config.yaml
num_hidden_layers: 14
hidden_size: 192
n_experts: 32
experts_per_token: 2
d_expert: 144
d_shared_expert: 0
hidden_act: "swiglu"
moe_layers: [0, 1, 2, 3, 4, 5, 6, 7, 8, 9, 10, 11, 12, 13]
router_score: "sigmoid"
normalize_top_k: true
routed_scale: 1.0
balance_loss: 0.000128
balance_bias: true
init_std_router: 0.021
lr_router: 0.000842
num_attention_heads: 2
num_key_value_heads: 2
head_dim: 96
vocab_size: 8192
norm: "rmsnorm"
norm_place: "pre"
norm_eps: 1e-06
positions: "rope"
rope_theta: 10000.0
rope_fraction: 0.5
qk_norm: false
attn_scale: 0.102
tie_word_embeddings: false
parallel_block: false
init: "normal"
init_std_qkv: 0.0292
init_std_o: 0.0292
init_std_up: 0.0292
init_std_down: 0.0
optimizer: "muon"
learning_rate: 0.00205
lr_mult_o: 1.5
lr_mult_up: 0.679
beta1: 0.93
lr_head: 0.0143
max_grad_norm: 1.0
warmup_steps: 200
schedule: "wsd"
decay_fraction: 0.57
decay_shape: "pow"
final_lr_fraction: 0.0
batch_tokens: 131072
max_seq_len: 512
doc_mask: true
train_tokens: 453400000
max_steps: 3460
dataset: "wikipedia_en"
Below are experts of layer 7 (counted from 0) of a mixture-of-experts language model. Rows are named router (the router's row for the expert), gate (a neuron's input weights, with its number), up (a neuron's input weights, with its number) and show model dimensions 0-191. Each number is 128 + 24 x the weight over its row's rms, rounded and kept within 0 to 255. Numbers have three digits each.
After each expert's rows: a language model's description of what the expert responds to. This comes from a sample of Wikipedia text that the model never trained on.

# expert 30
router:100173153163100118143085154128100165156122174170119159124129093141112106134130156093161154133118140099139178085130154106110132147144151103136113108122128134109108150144119102110121202086143168131137113144121098115150164121100115119132144146071124157092079107113136114126109132115111110119141155158136096127144135131125151094108108141092142148140148141137123117110136138143094181166116115166173141136150147120100173158090104149133091124105200118120090151077114158145130181102119113118152125120117143126143132129145118162163122128172120125126117101117122125128150137119109101138
gate0:126102099168151096181129123147121136163139147124118128158146160151143115113134147132147150124109162113146125133114111088115124187154135115132097147130128136084105142168147158137156175122187094134145125173130148118114117112133127127127106107088104105146110156135104143120139124176155058136122130144139107133139130097139127113089156128137128155133144172175107137097117150128111114132152142123122126088115138122150105156088094081091136162107105126159145145080127142084129182119125118114165105086131136074128148120115117136088155112157134149163105143162131096119154150155084115156
up0:126163088112099134153116168131143137139117121114144157132095168118125107128186166153119111150141114112102111144127113127135078101154142075118139124132155156186144067117089129099156069118100153099126144111164129109149154141125119119119111160119133151155091138147161137136137143158100116109127126152159169128121152139166159162105112131121148158124114139154130135121089130109114115090141107137148156129159128136148109093119112147161090148128094126175127135117151148140089110133097078141107102125169116115148143089137197102083134144112117126117159111126136101094104128088113116158
What it handles: First capitalized piece of non-English personal or place names, often surnames in lists and tables, such as Te(ixeira), La(martine), El, San.

# expert 20
router:127159182143142125163159131130094159157118120152109148134089125132163121131144134102188125133096118143128120142132178145128156186138127117103100136152121146102081140149121104072109171124061129138101115125101142144200117114145094095129105144108117131117112085116144112107138139114127120134161162159141142112146141103103139114126102125110168126142174106128135089136110147137125148139119113114123150118120145160103141122114135124115106107146205116138150157094101115130149170089086105098170142097100141126187144140084116167151120116162113101134139134136121146131134103134126129136
gate0:141118153146141130114095126083145116112131071145130138076162077114095084163127129131113191142120118123109100173117164119112136128137107156168137125104123160177130162128133148087120151161074110131135115120113142122172117171114123086111119122145162113128146183117151126123113118158112124154166088123098102105107092100120144114112094151099104163131123106121123099143126173124138101148161141179112124123132104165151107122101122141122139131122138094164083099125140104115126122119132151127100136129158089128089139125077099133133101142120100147090100150121139117106126114147107125077
up0:140093140104094130153076140141145133132132138149123149089124091121090083165127143109156179145127102108174102139146135148098109131099115156184129116084130110117086123109080179084120122119118136138135114120123179091138153126100132141122129127117146138145147155119120115121091129133175162136156109083100134103133123121152111114146137121130104176115138162098151114122141173085151147136139102144145089110133152137139145156098141117162157168132113134082092132091154095133168128077139130139128130114113117127139134093108128129094078116106120137141115126102150099157166164090138122088
What it handles: Blank spaces and numbers in pipe-separated table cells with statistics, scores and election swings, e.g. empty cells, ±%, dashes, goals.

# expert 21
router:129123141148142131162129136136105132142151116122086129134133118113118143129122124151129120088088138105150178148129167096107091153139107124119120130112101122096123150093091122100110095099127165115133081159077103186133142182153116144096138136104140162126086135111132138123101140121092071131119184162081086127138128110071144117149093142122177124139131088076119096174134140137119138121111089151166169070150145099096145169124122122103118112123136109144119163114108107139137150128124113111168152166117155129155129137142104171150122137136133111154134124108144108136140142099107149139
gate0:114114108138088140160130121117103127139121167133138134142111118131122125128096120134149076126130109116110133161134100110107099170147168093130143143116102173132090151099136170098107078120129166110136102116111169146147154109108141103120092138137112137114178155072132128134099149150116130133114088123144135118097132088150141089136152186131098125130084074140069168186125167106157111115139096121125150123124123087132140125147136133120165150106153113124097148124149136136153131168109098162172136145127147089100166118112135149094067131113150155115156149124110113129149160116111121113
up0:152126135129088181112128106150132128129155131143135110124121109149145107129149146069147144111105143150160126098115144128136118132108155136080083152136126135131173114141142139111135191186146119195129092136123125164119113168136142089124117127142143111144129129125144132108137113119111205129114148107109178146146141147189090135125137192148101095121131138165121122122135121120155098157167107120157115118114124169151145170122104109120103105137106133153158101154121089131125120103140119126121161163130138108152119116150096088107167183163111126153150130131133091124149106099126144168
What it handles: Stems of common nouns and verbs that come before an ending, such as house, local, land, support, kidnap(ped), reveal(ing), speak(s).

# expert 28
router:122121158140112065135146145098085119147177117131133161173143109108142111130141129087159170099119151127134158098120149092109122171150152106160075135126123168128076146102083122149106181124168130132127135158106127144145127171107104076129141117077103133112121126143120137114115129141111111120122144138102130105149147123085139132126095150121136107145144147086125135128110134143110147170108111128154145103177116135095154108100109142120103072110173119129112192125132112166117178126116124140152112121102131081145131147127132131183124115118130127161089144111158139142152131159112119163
gate5:139147157120131108167102093083109106127102157130128138116160105160130172108119141115138149136180097103117148135157129101164139164130159099109109129101133134151123185134145110156129100170124123161099091128129197126141096135104175085197122115108113084153147096118143139142119112144114139114142160130091136118168128124110187132136132166155120156098129102137175127132158094115146143119101114156124143135106121113125119148153099103190151117149143148133106138109138141118099156153139118139148143089105099121116122123133093150168135120083128122098150127182140135135146117116122142086
up5:150116122127145105087125128153169169119077093143129143140101116120152117134124090103142144142088132155127138132134133103099176111127146132118160147143125115136152106138146159120123094118155133120086161125155120116118164135112157124130114142118154131124119151127148115147150112145102107159129125103121098146074175084114135107130082132177146120171166130116098121097088180108113134120121173108144126102116127153093159097152146119094129138075086108137167141144137103117132120114095127118144129189149161104118133162137158177149123143121121141160122067132118102071133158159132174146
What it handles: Middle and final syllables of non-English personal names, place names and Latin species names, e.g. ma, am, ina, ro.

# expert 1
router:158119122141168118173117154129109161124143130169095152152129141063142111121125139121109138115084133161117124129114149111103137147161106145122099123126066147173163142082108096094135135092156122106112140126115145151151158122160098132120123111102128172121122122180110156143104164113112122145128185144088126102143099141092145134100102110096228143124113106108125096136138156152121135142122123147151148077138158091104121149132128117132138122114118113134172136161086107118117180122130126130129176139116137084120136137139099156174124125137114117155104129132168140105133106126146118147
gate0:116085128088209124141097145142096104139161131114110121119112111162141149128104171157098174132137119132140125136129097105076099101117127166125160094099101112138124145130116157121131125099148138146107139099124110138126141120166169149086137149147133121137134139124079121086128154140109139079150115156144119140099155092121129160073121120118151127124153103126128169142116135143145158168130176122135089103152145109093131119138115157120150134136057098164132143139122108098156130103142166144162135138119094114152143083132131131121104131151118130181176157126103133171092139114115115097
up0:159129135175079123156132134152122101145120152075105117109135130105111127116160139107128104167169128111144139131093157085126159122109154116126155139117167105132122167177085152152139100119128104094155146092159103078108102111089130108085154092090146120120123104145187113137078179111124120150143107089141155128102149162109127152171155141122119125156148165125120130141114145133121181132129123120123140128142085131151138108128137110118138119113145114148108094100160131104109114102112129126130127134088124167127123192138150120111162095122131148094117154072141098149102143095127152125
What it handles: Common and proper head nouns naming places, bodies or things, often after the or a, e.g. School, party, station, Church.

# expert 10
router:152131165147152120174147135105116177155105125163144162126094091087145127117112144121168157100080126144143131108106169157135163127146144100120074137127121170138112148122094099094098146094119160149121124157093133182148158124122103117129143142112103151108103096147152132136128159107124129117162163146115149137147147117136126099133119140115137161153176093136144112171133137163095152154106092149138132109180151135096143148095087166105102118170170143140100120131115120126125138106129097143187133115085120085177168162149133139125120129122125126093130113119142142118135106150135115159
gate0:142133104157116135126145131141145128134145146161155157135123095147135190104153120156163152102145128127137118144126125130073139173122083125122144059089122111139167153140148093133139096105098097154159128106149149140129128183154119180119126158140108098150144082108127103127096115100119134133077129127113139171129122120103120112143123132156099151121138101100139116096150107118120133123107078124121158142100148161117105131101110147110176140118105177140166133131151156159134130106112136101119144133159099100079081098155128159147120110145118097102083138151187112132147102148153107138
up0:132148140120131104098142126191127096130136127125094140116158142120143092108123162189134056133123164128108183121133151121156118102103129098107105144133122123162110091117097169151094125119130189117156130079145128144102124142106103047108123113138120149120087146115131133115137121152160129148167107104134106099162163114142134153099123069120127107179107141142143126116111142126147080130157109198159123141146098131162144160108141124126118120112126092119105126161146078145127131155105138161138110111105127130167134126110106124119147129120135137132153122113119135153157147106097152104
What it handles: Pipe separators between cells in Markdown tables of results, episodes, votes or track lists, plus semicolons and closing parentheses.

# expert 12
router:111127138163180137158119141106133154142124148159141127134124120112156120104138113124121144127119134125120161132121146062125089135150107118130124086120117172132098137112107108113077147075129179136119111165085147136142153125137129135137132154113107151132131109181136161126073133089123085109161169160106087130174096126099122130098094169081162124147113146106106114185167157143107151139112125148097129065145156128100123133117129138122132114157121135125196135115136134157142123097137121116109142167108140100142178112153090159175117136139114133155103134105145139117156124121128105147
gate0:142141080137119118137143127141126186114107129139159148148041103153167144122148123133194144133116149134126112149157157144129124144221144124148146147129126108152085129100150141132172114136131127115097132117165136139145134102111161117107172127126108113116158170154082114155150113118136131126115135109109109144135145122103114124161135066128126101117148095097139148166087107100115130125069117152107105136115119098155154150078135156120109140105136138103099124139129091122118128110152124132115116073085122167118133119134145139154118125143151127128133110115131171082141086135157125154
up0:117116129146143132125145151130133096158105136129176182132128136165143127135100113152136119186154126134164174167138155122163138159166146171115132119127095088137041138082143170137145094128144130150130082135120064120099141107108127124105119126096127135152125141149094148171112138111126155096134083104130094139112096145103125091145147107088181121130144108155121120129085154100131089162128111161120101133104154138134112085129127153133145112101133142124066137138131104122148142125185127116098147110114135129158159133131138120129093102131128157136072128132123142138129151121124120126
What it handles: Past participles and word endings after was, to, the, such as released, used, published, founded, and the final pieces of words like -s, -ation, -ing.

# expert 15
router:117161143156160129175101129156094120157160121168114145129132114118132122117103101103140136096090144127133173129163147156140086144114150140095131156142102136140138131118096080105121160121119138169086125170102124107168128140133130096131157152122108093129136133146152150102140148087118092110141131121137132120151117100141153101135146161117101111114120124132071119156145124195129143149185120159157149114137156149103155141096129145121153119136118119144168136107112097143155135124100129119160154159103161057151163138151089129178091114125126103091130134126106107135171138110083095160
gate0:104130134140129099153117136145121122174144115134139124141152137115069125110105108095113124101135164070112118171109145145155152115093079096090065106125155135108186114116118129138129131104112112139118085131092130102151113112155145137110147124152147124180162124125165123136086179119133116153103124130145127151164092142151107110128149133125088120127116142109055132139097141109124126116117102152126174117127125151124104108076100149095153164162129146149127140128168120089118133114130120108156137110144100133150108138135127175112077168113100122148123110086099140090112094152117128165
up0:123150090124148138104118125150168134105086085145122118094125076139132129155164156112099135132138096171134120133157118131120103122175147135136146097103143152165160122131120103128120122132116193143134143074139120152148189129118088117133124198157102092110067100115150154166168163122124071099106098100138125136127140137149125087094118179105079119144164114132147124126136155115122119161110143104167092115143122138135108103100155109142116093108150111115160124177121130117110112141132134130099121099136118138145125153121134121089120113096122146117089152127130134115118142104141077124
What it handles: Line breaks around headings and word-final pieces like -ed, -ly, -y, -'s, plus adjectives like known, very, professional, successful.

# expert 9
router:094135161156127123166109178098087147154147146146116135165090088095145120132142121097170140113127174105135150125134162118124134147157115129127099130112125115131116142078124074119079186114122151125123123116128156122142159165122121134098162139104123173142105139154144129078107197124123096102138148141117110145127128149142129130108123117101124153146128112120107099139142141135125142154131119135164133086157121099064131157073157144113124066162172118122162156115101102144121142119126118096120102123082170127144147113142121160136112120140119107153107154145169108109151166127106111162
gate0:104113090134101104177117143135126126106110089102155112165141130138190123098132126141082149145132140129123151154092148158099134119111151114148122131116106111147130144169136178133124105144142159124072134126120138155104184107115159138103107141131127124146161133112111162122110164114116146140142159123154120086115119127121151187116117169125130145113169149155083115118169138126149114087137146113145159064143145122118114122091142113123146055095094079148139123102105133092105101158100145113127130184149141121138171158135126151133119092141139118134139137137114129152125073129112085128
up0:089138159141086103170108124146094139120102089092151142169129112132175145107150123161106143211134146149146108167103135116138105104136128129140138134155118134138125187122122138167142100135159117132116133087137126144095149116131130116130125116143128145130188150124082174119122148116134168178117134098157138075152128137126126198140120173143128129135155151120109094113162169112120115100137152140117133075149163102157106123121088115113125106107097091111152077117160124098128111152104138129133113142137112135155156133153130144124138090099123100097145119110106147135141100161114135103
What it handles: Bare space tokens and opening brackets or braces before numbers or qualifiers, as in Typhoon Jelawat (2012), Chart (1981), 18 to 24.

# expert 31
router:125147196123171143152132148111108147119116158156144145156130124060157137126115119118111161081100123168146133150156130106117152135140102154149084135128098145140126143121127131082117218104150102134136143132116118153170155155079125112114131120128113123134127140096154127125146141130085100111146148135098145096150133165078138103145132140088133168134093134120118130137148155104103126191127119124127142117126182111132130153136064144103126121112126110114136137131132117136110182082111131080145177124128140092176132128141132159141116126186131133131107112126147119148155133114128097132
gate0:131142141141156121135129106144143104141136139134151130104072120092149135120169128144076175113142126149114145135125141141169098167124139159126144097104134153142098130139129133106141136142166141120158162140107140177149109134104148142105136144133124095147121106099106161143146138128169076125141160159100150119143105097141136148140103061117109124127082122141137112128141136106136153135118126162122131099115100075137115074156078103158082112126096093166100124114151071137111129129148150074144117108091143140114117142136127149142128153125108072100101167130170119083129166116123086150
up0:139125084130130115133118138085084139106138145141136141125159151171115120094117153089153061133080100108125136130164139169127146119149087134134116163133154139113169120139098093162143134121105130102127132097093121186155183123127124097136099139174143156157114124155132086102104133146161146129152113128107081156154149143126123154150151159106122115127159142071105149143129115131105109097123148119137089078110165127107134159169122126158144140137166142145146131140153162088152066127108089159130124132115118131105124101175115123141121128130123127158131093133098120145103088127135131100
What it handles: Line breaks ending infobox fields, section heading markers == and ===, and field labels like Kingdom, Born, Clade in taxonomy boxes.